Below are experts of layer 6 (counted from 0) of a mixture-of-experts language model. Rows are named router (the router's row for the expert), gate (a neuron's input weights, with its number), up (a neuron's input weights, with its number) and show model dimensions 0-127. Each number is 128 + 24 x the weight over its row's rms, rounded and kept within 0 to 255. Numbers have three digits each.
Before each expert's rows: a language model's description of what the expert responds to. This comes from a sample of Wikipedia text that the model never trained on.

# expert 30
Capitalized or plain nouns of elements, directions and colors in names and titles, such as Water, Fire, Great, North, White, Sand.
router:127132129142147149087124103117111146087103118120121124170185157115096092131132144170122120132140151120101133129125141132094178147147162114127147114173134146158135112156111070172157137127156137168147131128138086167148154171127099168123120131106190130134128144110151110127152147145157110110140102109116112122104099140106129124094112145116108110130150153170139104173132130106185099156144
gate1:133094101116122139146112126089125117122103161102183126153140158170167137124150168142122158127126133102102126149089188109129129087122130120114144119123181151145113115135151105140160159153123119111113134163123120109138119122154149128129123134144168124116151114131121155132134116093144142142119123128146110168133089148106145119090181152141066093128138168132167133137122144154194116137195
up1:107160129146144147107130099138114109111086174129159098144121101126122141167124173083123111137079116116100152078137187118122124129094114137119116117150118161144144138120160141141144134095146151117171172140137141086140078090132117107136132131141130113193130100162100160119132120103144109102176133134144128122147120158117135122088174136153134087131091152149144082152140126141133140131151
gate2:115118146114139110072124091107108115151135081131142105209130143144082123138093093132123109111140081148118154124152149123101130115126172113171122142178102138149122162121115123183163117141188123144139117091133126114140141123115132150148103111117108125146139144122134099101116108114177096133145105144108108160088112136116139140115154167105119184150122157117145135163122125129170138123116
up2:140170103156111092168137113134085163146120141116108166136124148125116107149136071127112119138148134138139150128115135155139106085174120148127092134097119127116128119118111147138118120137138115109129101138117087105139146102180093127174170124126128099132122125196143090145119159143095133150181118119174123097145155139126109121166141113097125127173148083115089108152131112160181137117125
gate3:116129101132107110133160137120153150099112116131157159150130116134123105093098129107144110080105182097139125122134109125166185132161121135126122121109169116182118138118093133104142126091083184132155137140140102127137173131121147128088151094081167131135121141143145149168124121128112068093135172148128125118114085130118158120119126169094118154121088132145153134155128153140129089136099
up3:122145116104124139120117120138115101142112120162111114128115160173155122134158166120135121130131091165115162121146119084114080144126139132107116122112107121123106178157185144096122142150118121108075137118118134088096102106149111111167163129123143116148136084139136091127133082135140174123120107163106170150147127142093087097159180093126125133150144112110149137111070126121072148119131
gate4:112174152146136140139106109100102151120126131115093144117134097116117137135120163145128116151085139085080135125156135138144143127154084148119129101135169152105103124118102150193143159139133150148157101160126074140170097158130119133137105105123121120081117113140119165107126156098142149108110120118130145081113090095143108145151103129096170133097076127103201138130149138118125133140137
up4:116163136096173140132134144126174115156129108127122129128072101142141136166130109148115131117155142121122167126136136135107101120117167166109102114103103124110128095097148136099159156119097131106137164094111144138125182137140132130160149154128189105101075158117118158110159152141151126156136136111186114164137166168145144092106080128149151124125157128149081151114114124166142124142119
gate5:203165134149098104144103134135129129097098100121140130165136161110107112140053133116141182103101138115148125093085147133127093157114108083119125156138184097113124096153098151154131131157131118109128110143153110127160136125100115134136102160128128118147099142117149151132103121143106091132143102138131097116173138140105137118126140124174124074115143126115106110083104124129149085146143
up5:126140114094165115114089142141125170101178136166127180115112114129175161138152137150118143131150134164116091141144093130120149122126093145136173112144147097089131119156149152094152115147143114173172150140156100117118147131153136077145117100139154106139153130102161131124165143118122103154102147154117103120157102141110131123115093116139108141143189134167114141107125156093156106173148
gate6:144110173068108111119107157154096159125102119139156154102115138142127139106121129117146125073143120147151151108175131115095155125175135099141109147162152147146152156139130130121119119090130137160139168093155094126121135135125129142115190090163142090101147117122163170128146121087161173146136138134152117122140157142131143104133133059127127133121147096096139162139141168117125144139164
up6:115106090139119138136103111128121180125143162155143122097094086125112141107161123138111155108158073122119165091097162132129123154107128161101117143137110104113129171141129116147159105106137174152131111168138138110143114147158082139093160136154112140154137119108150132129175127155133138116116107140102157125092153133125160144161079127078124143081112133171102127129148070113157101131140
gate7:109160098121156145128139110088103145150104122117107136114134130108107113148102114152111100111141136151095090160140165099151101133140148119149069100180128121137142110096124122146131115123107157188164145165111104150150144118120142135120089146082109136101151115138110139145137124162158143194122130097106089131107111128145122082101127178102074136121112103149162094156154143102133131126133
up7:088126151109176099121151154101102139117116153141140138086128132132107144139121120152160096115097159146107105135169189149134110104150160108094116099160115130159138122106106182171117119172157123130172116158147125152122134164092135153110151163101130119114097115129089169164118167171143142151106093145129111128135133134117131095106140129142121094149117165131120175150150141146104120133161
gate8:132137194126086113152148142134105091177144108074136119143129109124130126168147160129136136110100097121182099111083109119124141139104164136189133127111115162132146117125096152146154155128151115149133133136131142142132093153143139123125134069114147159158143138115184138097123113116123124128149187141146154178123146121133127127089149135129148163147129091148145120153095119101105110129088
up8:127152078112131121113198106111134125109142125130121093158126109133117133153138141115128133101136116100110131137134080116097129169127135155122155105115118119156103124126120118075124145125143148095150126119105164076111108069158155159109112175143096097078131139156144105161101143103077092157116115122094130121089104109115153144131073141162157156131110114138088145135092128128114114129131

# expert 11
Closing parentheses, quotation marks, square and curly brackets, especially in math notation, tables and song titles, such as k[V], "Stay", C_{F}.
router:116104107132151111098144112128141105108090120127103151127134137164135091172090155141103132138138136123125133080146120088067132165113103117136144112125144093150156138118137115159169133140146119101122111156083061131121154160140131166162125110100163085141188134077137155137172138164129122099131114132122137114104140109139127131119137138107095107140144156120138120194102104131122104152144
gate1:126184123145121112162126110112099169101138175115145159171149141146108119137065146142087123160116133170094122143091149082122060141110141111147150132152136148113111146176118112129105103128126149143146120159161112160117121148151114147154107139139144105098139127147104136125117136138190174088097145125110161113155131157133151096144108123118144077128133136103150112129125111136138150120094
up1:151109116138145190105135116167145105096106113118137113120130094110139108108131159120173151115116113084163135141116115149140139101139117141124090134111132109117152070131121147151156116139141149086152129110135163122142114086137163129149140125086147118141136168101160160117133134133081138181173126131123056121125121110113121091128169125148115151163132158154158170151150146118150097140167
gate2:123171135128149143114120120121126112141103102134112112137122136138142127137069132128055137165114112173094122099134165144135095132103098141147131139186130121115117148157160148123113127127169144161191151165148092126136143178143099101120148145150158125100132089109134117131122138132153157115069131102128127107143110129157131112155131152075137082133082123129111124121138116150097135159170
up2:146138082113117130131138136093152134150100139153078107125141184156091127113147131161138177159151050118110124124067103122133117132124134105107183112136124096130082076150109115123128127137110115110130127174143129108108132106110152160114141115144163103192156149123113121131123124088118145127162159146121115121141155176114135158129135104132137117144111117116129143153078119163137134123122
gate3:131160143148180124145149109160105160093097095085120108141111098145116154158128132151126143152130128106134151117064133123138114126128104148129125125134197150121121130124142135112133157134128174125107176170092107156173131150113131112142116117132105155168132186146121100103135109148110136153158181121146134119151133142108132140162113160141156144189122122139098122153127115137140097173170
up3:099130129090057121136129171123112147155141148150174149109107156118092176092122118127085167132169102113102103110143147119097112158144130089104122132186099105149127108123146134131110100141197137143131123115115134125134162112135080136141095105152130119094146103119138093140137116101125160141110143140086129088125111147149123118142113119104136098099095139145175130123106082139146120122118
gate4:096161098138103139086165110096106119091114158121123114162141098122141142122080119176142123112114151110092111181110135119117078124167202114088133123113081150144137152132145118144118108136154147115119131113159095127125135111163127188123165128144135136108140136113132112118122129142117135133143142125127074079103128141126137087110112148102181109128151128146148140131135112181148150144103
up4:099092155143143142103133129154110107152122108131148165125121113130128149149121164092146131161146132169122106130094081113143104080096137121158088129142151152092128103156091152101116091122105129131162161121126111109125134141095123112144128107111129111137152136094134133133156143102125165121073133129150183155132149067180137108129105126117175122100140112133118103084131126075097081121118
gate5:156114137141124147143113117102142146103123099106156123108114102151095130160133132140155129176150111149132143117136142095105096158111109087131113075194070127126149118112107111162159138149124170126146098185127097127172146149109178167121121110121111116131147136114149148139097123176157136140097159124129115096092107147142138146087127133109115085124099138144128148162110137082126118099111
up5:149115145135195155157101095105138115133203143132125150089142112169123116134151137126120121107093177128112170110137133102166117134163159138140131095137116125107153092115071120162157153121120133112147138091158132138155105130107108110145144144084154117123138152192149146144124100122175132096136123131101136138146135128122134122084124132132127100115141096121142133163132115119134149177077
gate6:146158107115139155104141091124112099117167143169162164147139130137182099151129134145118132161138131148120167104124167107107146108123145121140136129186082082119137145136114140127109122102126103110130156100102107116109139140099155129170144103147176156128126118100134140127142105159130099119099097117162148138122117143176079132076099134103134080131114120183141150104133111153086131096143
up6:116141100110113127082102134135158125108151126140101149146113132138128103116098125181096093156110112137083157123125172117135128125126126152138147147180117137094125115182118096139052124141134084172122127134116147125091108138100072128129134105134117114133142115136144142108175089091147145164116145105138142110089162138164130133113148153128107093107130109142187155096149143115133130137093
gate7:138107075139133102156125146139137122105134138137133089141107144153093118138099127089159111166107127087093142109135141090121135142128182107142106138139121171116108122111166112068139133157156104180115156112068090183109138152123128149111167121115150092166130134110142141125124122160097145135140161145155144119152140127130122124098154169087137122137175123130113110126156160147154096135124
up7:165123059128120103087130154115142121138135081138116143167103118148137136147150146109173073164118161124107095097118107101111143124128163084122108127166147158148087112155142142108153157162124129133097151084085106138117136158114141115142162125134140096133125118153125126114118123146112144110109147189132149149105127094132127130115142151102087089103109179175115137099109127122144125146140
gate8:101126120134140133137135107152151073124106109101101100143118126180147142162100163111143163156114112137146106134115154090112109148139122109125064088155109137158125135149121129169157162121138165093120161121107068165098120135107147175120154125137150169128117124125139126123079172146108139097144113148116123171120113126084101122114156130154112138147099123136098146150094133132134145181111
up8:125158128138130114140063118173110159131130110139135158080134155129121097119132114145108150116128128164120142141156136088119111142142162137084149108120104147159100157148127138117171107168125127156108125139085098093117165134092108141137122156101117135110150110115117083104110154103084135166136093103125146165135164175133132138153063135144090110168125114146087131094127111135114095122137

# expert 9
Head nouns of sports competitions, leagues and military or official bodies after a modifier, such as League, Cup, Championship, Conference, Army.
router:156154091138121153114123134126118109135093091083131118133144114116130112174110141111109127134114138105083108109096142127090188143132116121123133122103152122137115102123111068129161123144123127110156092126130092116178138180097107139112116105091138102097150150112160140135146129146132085103184086090149147143095107138087160114110158118110101137171174123123129122143092133094119106143139
gate1:128140140094096139125101148099113153143142114131099156090145167140130143158106116106133155146121102166101103146079178096138100132108125089145124126098160117181115128091108130095091133137122155131100077123155123090123127121123127123159076132073125096138121118162154087144107142126137094114120124118108129151120122141090100155109190127090136081135125140155144084110133128130113111117146
up1:174118127121120144130098120135147112132157114086145117094172097119101090158120111113107150137142174092124093114114114133120110123123139168084146162095142131109081126114158104139107103180121112106089137146119131144180128146106118163136111118136156162131112183070101171096103164117138126108159130129163110116103121117110106161120140131150152168124151171123158148155117111134103126130139
gate2:158147108126120125120114121134129111099088105097157130186128115086137139154080120132125105165117160124080100112106120097097117125099114122141138147137161143121173135124140091113118137123128113138142121163119061105140075175125114099094081125093098097129134135107134131060123110156160097113172142105098144127114130151123124115114157101130096126122148136123167110116101136156108108097121
up2:122121131124152136124140129106134131141192141176100110046133152149120129104192137148162141083141122152161148174115103167139127133159152126125097103119122107127121126092107154127155132085122141084133130112141213111112150082115143144137153128106155133125135117138131127133167103131093126138079120126142149153149147115127169148113108126132137153117142173144101127154135103143124135139127
gate3:143106128137126100082140171148113130096144114133116126151130139160127178148074158171108123145066148160140121094091136121134136105115133134121123182120118166107141133138118104147152066144126126150142102102108121136143122155115121144117124130148152118153109155108100165108129116142152084105167103096102104115145142140109080104112120145137142090135148108142176113115161145072143129120173
up3:097130166129105135155144105169131106152116123140127130135113127100122110119159121108144135100122122138098126175159118135138125159104132123145099072151108101167143130131114190091095145154156118180180137155159148142136145098134164118135135124122094137152133142116130150126102149152129169130093131119143130107167116164151155186110118146097149141124107126138052142183122140131113103099121
gate4:157122102133108090119120104169145087083123117108136159105133120153100070139104153114111121110142150136113138083081157166135133179132119112142140194111109129113109121105147127121140123125201149146116110166130122142127083176106167153132102131142114109115160152133106166119142111138169122125138136150136112143110124110095139133096100156104135122140160073121157132151118114121144156116100
up4:138104084132119088150152136152140097114115114102096150142140115102117146178135132105090078177154145134115090073106183150119117181149108079133122119109125148137132094111114105128134127119150129114129122134136105109113097160142158115132132138112100141110145094146157175150129149118179113149123119107139086161119105124111161141113130120134164075106162094098160126133156126143109148153145
gate5:084122102123108128137090099138106148102132125135174087146104145179158145131127112109116128119090102136062136097145100114121127119109160123160109186180144161127121097131148127106097138151134103148157135130079089160120125141146143154132129179123127153081149128116149131103149080152087135096138134127141105122130133111148128167123141094146162120150123131126175163143118112127118151093140
up5:136096087124117135152082144145094141145118144111170102144100118152172143128122154157129128141105120090130096110146099108138118079102136139173138135052099123101126098118119112122142098126165114112111081135142133115125155163089145160137093138115144102119128104100145111117106111150142100089129137099084166145130138156102114130152132112161113086173137093077119144142117134100128108141153
gate6:127161131129108115139102143147139145134124122099112171124096151107129111157142155104136128150077189130118099102153125164135143122127162087093191112137136108127137151089145136162154108168170109111169110139156128133151140139103163110150090127106118122133140155109135162113106162170159124135148112126121149139128097127114112135139127098089109107203166132131124151176129128126141117104171
up6:131121129136127086134125086113105139088112135133125120144094157138066132129079104136113121179159179122133111116178134070119133159110156102146112138110176151086153129095130145121125124150126108151147093092129148141099122112122107129118120140148132104132164142142134158138140117172130144128152130117098134092114076096104121082097133116130122104125128126118174106110076148152116160129178
gate7:146106138108135170128104122112135169147166101163132102145089112110124118134075123144121131101140126145142080126140107159106135122193137149112125144139120157129147158143058147163164107154139160155086148153139125163135125108114116117136133119117119112122109159133149111088173128154148185115130120123113151141133155146133154115095073159137115095095124159137106144160132128125171125172154
up7:132135135091151117123135120115143141157122143131174137086081141130126134114106110158154118127145149153124079119130110138136112144135142183128094102146124128076163158142142140095166126102145158137133120100119142106120123137132087110143124177117139133139134117102131208200121137105136144114151121176098093131123139140089157156111135131123125184147129108083122104112103122115133129082090
gate8:145167121143126118115091109127119173109147118144150129106132162141146122131103089137115154124141152122132142126121135164131128175136119134118122121115078089162111115062070115115138141102122124152121165089086095108122141131105153099125089130128152075095125101122115123145150112123129114139141118098125143146191114145087124148147154122155138119157183119132119164130093132150118171070102
up8:091142176138149177128106151156168156146142148115116115162122139143114122105108145127151128132110164115115083117173140131121084098150116137072128159154117153143105120134119112171106122134123176117119117059131127151121109177103123171153163127133110145120114137126099101125147134075170087079163128129123102144133105133114126127164129138150108128174148150152108127093156122113122117123109

# expert 22
Single capital letters and pieces inside acronyms, codes and chemical strings, e.g. SB-O, IM-F, SAG-E, V-F-43.
router:174164130128113130105145144178146124126112117103111151116115147126096104144095162118100136107123169096115133113182151142078145167149148102165110114144136130163162137150168102133173113136138152102148130114096093146134157145144116144098132127107158072104187140104140119140159146166114091136136115124151166115118169112104120125106127117129119152163155134130134145175122122141141087141165
gate0:145113126112116132130135124182140141148127137118127174133155133151146136182117131107130134107099131132153102111136159131115154111109166176129117077120153140195173151139167115095144121104138107164150139121141104160149171146122136163147161118097120096147140136133135173131134181155123124163114096114149182122121141136147150145065156137155133089121146147128148139146148162142127140157158
up0:142129120122128154160150173123084134150101085099154156119089088156116133139117150143148106144145127140084087097114167108152151112113107083132112142091133131130091134137135148093156092137114189121178124137101148123105086126147078077143133131161122120131162139133134106121107119143163145130165148131143124126106136139151125079110128133099101145159104097133156125107148136100101115092095
gate1:139130118144087118127149132152136103164147121143099092065157152112151098133133166142169155097120083111117119168147126147142185148138119127119149109126075088141145188127127144115175114093062145122140152092116160115132158135140151089148116117128121109125119109128137165163171150133138106112145100137144134144105134127087119154111144115138122144141126149144093139135154129104147131161174
up1:062121147123153167088122116134103106111116161105123112129122125153113098098119121103149116147133115136131121147089139057163113110115135149101143137128165151088111074133098156145105135153109132136104101118118168105151088133080127152107105110103117146140146141084100115094120102145130168138104125149127136136146101128179141118103120137153099149097134142128109071132155113170132151119091
gate2:137120097155151111129148118113135121127120146076148172110118141144122104135096142117169164112127137140114118099130127147117168083109149109125147169146078120179140123109137109124157122155130100122148116115126072129135134107103152126142084108147154162102150132091131174121135154130105113121098146176168135132131100125114143103097100121136079119107139121151082127133083071144100090130173
up2:138212099118131141142112155096109151111109196138140153108131155143109145108135144115157095132120164146115152110143115114139131110124144106106109135152111124142140134089110121146153182078143095142186109097140136144141136114189099147141126149155129145165135127129102115143098114149125097084116159133122105119124058163126131146126105142104109110096135115164113116141112122139142140082122
gate3:129129138041132134087134135113119142130145078120110109135122127107062173131152115118127110156135162131106159120076125118122137155109126169096143120153143127092103129132101070094131172142126154142118140133089120113089133114117146132083133117091134120078149120154147103089133159162110121126101101110116125127148153140150110145138125106112104127143150147141173138140143162094136147149163
up3:141119116111173133128120136124159144121155126100120152104152167092076146131116136148166122161154197138146104128101098133129155131149161134111130144125154154155148094096145108126101131105067138088123123126140151169174117116088154134123099140102117114053102166103127126136156111123055161137104125137125139126138096110125137144140182135116131122157122135120130111134112130152111102115125
gate4:110125117085138157130105152125134128071158146159140134131146135173191136135103162117087085147094140124154143121140167121138171130124158142099146127116130131134143152139149125103123111142107113156114152122152110119156157117147123124114087112107161107088127131164153100152158164188139149121101095152176116096121116117121139144108125076138126097154158123122136100095089108097085145129116
up4:193169098122138112131157131121136119128118115144122198120100106149123125174108148128131154107112091114118124141132160164130196132153135121144089154142153123166167143099137125103136142129128160106148128143087118123117123114116167170116104099160110119093152128108136165141148134147154106201124144158109131147153109111119139105124125159102130141142135144127117138166123152166141167124179
gate5:130156144161141104135113174078125125096141093132149129125087112136111154193124126116097162123112132113097114117126159117130115147133098157118136115132115110147114126098150138111162194141129157112113123133110130112110115123087190120144154122106180132127127137161168135153078104181101121135121097145140140175109129160115075120112143084137138126151120133130126112152120142138152123138188
up5:122107105118126126145122127161110099097123163148133161115134145096120095093128153140137133145125122127143091177121119110142138107127102120122124140150134120106103155166138123100125071102138053162133119101142147181136137121174105102121130153098121146132137100113122104118154125125120153132110126083095114146092130184137120118114089113126174068092134156138095099120145148144079182142128
gate6:097121171150099149089159139141088142125114115136131123143121096159175111112139109172108134109164112126142146153161142116118157138154119135131148108134099102112135155148156116125094165073138153133097113154148167082140134140109159116067140140132142135124091136106161088131135128123125170114122117103113135175113134092118114160131162113166137121121102171118112122175142113173161114160164
up6:122126118144131128143073090094156130113152131157068151131108117089091167140123119115100140143145117169128158111043093156136125143085140144110158178117104130096112134125134115099116105111134139142149103152125092172116108113137086097138153155119132085112129131137138143110141121120139121120123150143115151070138132124118165155118111142111139106129133085138133144092083094084125144121116
gate7:096078144130153140105124155104140123102108110120134132103128154146109099134113145137125167123160154148090127105111175108126111108128154105134112100125124138168125155132089113142137146136161107198130146135141127149139114149124143164141126100125128082134135126103114091143091110121164165096097099121090104107115163181112114085156128110160165094128125097105163128132140115184123185129134
up7:134109141164136119153106101126117076135137178147128116141128141122089170113100141126146180117115131129111094092124070115149069140092125158157123106119165154128108165107123145126113118127119122121102106131109157141157110140133123130106151136110094124144172133122096115157107128126078140149135161118132142122106112159131100138118093126107070125083143180090163093166161120096144134144107

# expert 51
Final nouns of named places and institutions, such as Street, University, County, Stadium, Museum, District, Airport.
router:117128120119121140119144110157125114127110087102093115121152129139161093152109143115116112124116146158099068122146124121067196130119115134125131089125135128149175134106148102161157163130136122115145122127105087149158160188106114116162101108106137088101164128105116095121157137135124107083170082145123164135121132119128138095125116108148111165189151141137143107157118126109120090138143
gate0:134125118129114089117135107099147139121123152106119134135112163071113095104090163144107168154115091108111110098098157150131173165130165152127127121128156095125088097138140155102156125146098110152113126141133164092110140129139120111129091131120172150139140147136151091141116140139111144171149162076148138137114094078092140162141129114135087143167121130150102118132106106105131110193139
up0:124151104133092139166131142121167130200134128096160149106170143113090146079129131115156117146134114117128145104116194145125111134146084122134112120168098164150066133127119138140146103185112160120098119110086079123154136130114093186099086124126158151107160124145137118100101140119115116146126135121122104091144125128116140137143138104125112161113140113136113116105129141141099105161115
gate1:111108067159131154121138145104136147090107175149101150110137164112108134127110155091074110126151145144107155105103148141135102064123113144145108179162152151117152133168182094140129137140175101140147140144126120164146110161128129120104154140144147146140095109128141150144130161126159109115095154134142102145130108153128112106129202124124133092110158136132130130122120138105130175135150
up1:135162110137094144131105142098158076166111135117090140069146141142086139130140084127134124093167129112107127104144149123127212117109112112135110110126154115099118151107173088149112142100121146144189116146122132154132116156121139171110094140125150093146137128107142117133106154123110101125182113147125106102124123121114096115146159127152115125169114127116091110148144180141108145110146
gate2:154117151121107146133083153110173192138165165131124149112127152078117116091089101124145148135156111151124156078125149108136123121134139131099146110160129109118151124120108085161109118086117119152106115152163096141129156178131139168144122114127133113134169126131133135122110104156107093125118116095130100101137101167172135132130111095158129113165133140155100149113131136080153120090078
up2:135156140116111133180107142152137137145134151154138118117133157146094093113129146115162140171126145159123119137139115074108123122127100144138139118126140117142127091073132129117185087165143135130137144126116115144152126141127101127113157101152101121116119133110102068122147125103117101129135106124083129110151154163153161119176120077154117147114130146138099104115229169104138127127103
gate3:116107115111076115122161133129131170120104121127113130133141114127118154106109142092106106114093113150134093106178139130127129114176164158100155116160168103170136206132139128107121102128121168130098127101092108134126150122126128143153104134117109083097090116108144154097085085163114110090175137121133151155119099142097126137143101122151132100127139119098138127132125071121143163108148
up3:149150109094124124092113143135080150106111101084083148143138146099170161123101141081147148156122123181146068117129160132126119132145135138136081097132137092143130146109093131117177117096140102114120131107138130142123142125169105122132100177143142110126135102182163180111139148148103111136189105104100158128117155138137139151149122135123139128142124090108150129152112116113112152089123
gate4:115147101112130119135114141138152113096116054074137177113119131137091115148107130109145138114133108076074145147155114108135145166116128116171134128138163124138113149098112130151074089154091137105121134159121094146171085144137134130156105091166121141147135146166179139122141145119125101169103096127101119129142089187109124123092127126117119111111149122127118154142103105108120142115126
up4:138089101151108167137093154092176129146127094116124105145118153143116145117146115166110076148147117155117120122132169129153117119166132150115175185175161134087107144119170145140093118147149111151164112141156159149091083134113165117123168137102138129114163146107144117103113128142124111135139152147135110112147087142163128123111138134113197114130107113154143107123131120120106176142131
gate5:117176111136146061113118115184109150149088111147127147097147111155122128150120096109140106128112157144153104146091136143106150139111086127131101127101135128120152138093141072130158144118133129168138122107073117162148149138120159077137114119100117130110135126113107101167160141133050104122132103106129110131119128144113139120150147081122099168138151151161139122143170111157154113112134
up5:132166145129147121135127119136102168116149108158098129129110110122126155158131109107137102102157150136113084147169145175098122081125097073135119123117141153114120123067107140106157159134135140121116136135099131129067157140142134139177117138111128123110113138113124107132174152131167132166139097143123183097131080110152090116123091115116120191155126144134139147129142138136139103186145
gate6:112132155137131108108145154112121143093106104146114127137125139172108140105174110152129112158131163184125102134126131144099176159139169111116138114162102137128158122096133069114172104086148125132152119145100100164159167111108161136128128142132149118158125134141096089131168096175142112141144091126126116161145107132179168089157109130131123142166142176126121147134145135119137110155157
up6:109107178120135131130150173124115111112120128149126121175125125119127087146152073163135149121120131135124068104099132062126172169107130157142135124134099148139124118085110092102142112145110115105165134117101167157146152128117118126138117171139193132150155121129097135122128088133134142130155103107095109159153119083160136119115139151099104165100125169126114158146114154127130095120155
gate7:097140129107082148139110130102155134147112120116121151115156154137109092111139142117079098130111129088133151128159109138131139164087106151110135156158114171111130146119120104167168133148151101154126144133132102125138142120094144133139123126162146153112188119142145082126109094151104118148115131125076089120100178144172188100103085090141104124166151142135101140105142147123112149097151
up7:132166157129141135131106166078131134148149125115114167153168129136111135165110116125123117116124156097160143115163152139147091140110124113136118100175129131099085125115140134105137107161115154106086088121086120063095116134145110115105147107107131161122134112167135133163117163126146131125148077162109106127148171165145139141088117113102144136077152103106158105111131137126157186140144

# expert 29
Closing parentheses and quotes, most strongly after birth and death dates in biography openings, like "(born 15 January 1950)"; also table scores and citation brackets.
router:137114114136143127068127126141132145099089133134108145101126136156134096175094134132113120137136105125096123072116130077074124170116102124151139126124148114130140151124134116148172127098135123111137132153092072141136141156122128169164134125085144068122176137095145139127165151166136119110135086110134110111071142141134122126120165154097119125155136141119112121200104107135124116137148
gate1:167125162131147164143081114133142143118135101160134129151136139183130121045123148114083112136132128194124138111180123125164130083153119108150108148123112145154145113167109117125098120116154165139162125103119134134095118149100104120102096124151112107097127124130150068113137093138158100120148099105075118139114159136128105105122086108130103105151109142107153134144157116118139129128118
up1:085114146112173118123155110099112136132105118122093121169145154150173099116118179116069139101132135137124103125111113151129111160100117143166164132119104120124144169151127124125116141153161240136146126145125128130138147112112153130128125150153115155124137098131125097142123124087120114087161103154159140117135096115126111132145086128131138149142125142123164143164113115123194103137136
gate2:117124113092173124114129116138169135096138139105140144163126161197068147119114116095122127119123103107143091093140122129090131160134156115128115139160105138136148122121129137146186168148141117091100159093095109122072129131163152101102145144106128106140119152122120144052157157101126133128120132120099136161158087133117158116146079106141131135116133116115104127129134086152137130100142
up2:161128122105153157140142141131145147149132145123137136150113108183106103144166134122114108118072163182160128160114135132112090091136144104121119094153158142145165141131135156127142143111118147106120167126079120083126112122136112114150119166041114139124102146160081143141129143163099126096139134083136142112151143138132131090119139087120171123128136138137094096110158118124123082098132
gate3:084180115136112132120121139128109135100137127155093163085120118154132095136106124158129118158179133086102132113146156130116158141162091111136110138119131102164092094157115136122118133143113146125110113162118126123156144163105109115147144141155090147134143148101148117097114109143098153142171159106163140068119164163138091119146154123141133159132133125113159141205126146119177100149111
up3:149112175132135114129123120116150111148141151125183100138162140117115141121109129072115165139083143164130130153122146134127127151127151169098151111144124164122126145104175143111119105132129108113119127117166147151123110138140137141129131098130170096126112141116110147172157127104142118130064078147096148189089079122126151116109125130106127108105128135130075104061139108108110136082121
gate4:112140109147117158123162168133096082065132103113118150122168098142154102118132141137170114163127146112107154104153123113132096160167144133148115156110098137164103125148125131119124114114146138092119162147103116130129097111110154105099155161132107118086137161133156165097138171093138082119139129133154158095111158165087121147155131159150140134128154129096079117121147153141111089093132
up4:120103170122089163133121139144161143111183090119157097135110141114112131151141108103180109131142126131136097132143122145092154115122079072125103123157160143134172112157104147175129155159130141146130099126131139114117095128137117104151130082142115123148126139095136129154108105176127131133135077116095119154135096121094140083114135117147114113082152131152170130073161150099113110154124
gate5:124158121220158119172137101166106104153135119131121135109132129122141148157108147102150093140134146127099117102166150103139088130124149101128144126105124167128190157105105125097145147113125106124108122092129094187089078140143127127113113106101105102159131152157112146133135134177111129124151120122126132168155086113151127135134128141120115157152155111137093134113135153083110103162122
up5:105129151178132107154103131123120081144124139090103129152084086172138141169099125110128106130136112150153099107146121123105123152149121138110135145082131124114105146105153129096166200155136129099115095126105088148146097177169146086173121131123100071126122125120098114151128117144138133100133114110124144061130108131146117119120129147103122119117146129148083134151125153120100108166138
gate6:095129123119133114183113135116155159140169141123114138131149121153117154129112108163118113133110123114087132138130130114134122161153126128137159150166074154129149108137178117109150153137152103126132129144084094213112139148133117146174130128127153140140125099129097111162190124149167133126105125154130199138119158092097142095135105132101091097119169122097144096128138132150133133127106
up6:122170108128147133130135121130094148094117146132148139134150108121095127168111090163129105144105151144137119155067170114092055136112115121109117122109150110142110145168095137144098118130103151128095154152114070088133129122116144170133115141174156120091123127152132159139122128129133136093114150132132110068120128184141154111128092143134125124119085127111158144148109088144088154158137
gate7:166142127152109111126123114115150119131092123137123123118139134167149142155097098114067176136112124075123076131154107126128127143075118133122163140134146139131152134103137118146116092106114096100106131150060117131122137119199158137117104165127149146095131094139093063139123160110152124129127106077140136108164152129103118122131151141112129157108117114077153125112121092142145105145128
up7:150106135128089129122144122111133159135166152110104102169146137123147142167113110093129109118153145123149150074143116143089118188158114147123112148118164137112142142116146104122063119115127096168118124176111127196091143128157119090141120121164125154142147145127119109141129097141103114165120135114102120133163165111092118161124143195132143152128154127091115110155101166129148141122122
gate8:157136123127127127105134122151098147106127139106129127130160093148175126138145195142119128109104152129173100084091123152124167136142117161122152098126133131144088188112152114142155133093112134100135125139164122113152116166109090134135139146093147137155110139131113179146121137100176151151118104127098076147101130118104133185102150126110165179116129150120108094146127103166137140118149
up8:102134095152098137172172147142130145125141159113144124107141125160132095130151095153108135100133133125117116139095154160125111129091120121155126152125133183145156145092120082120187108123103117114132151106154146141145103102125095119148151149138184104145136142128131116130097138114140147126103138109083129071122103091136135150114098122151102172117158081114088106130101087187147114158128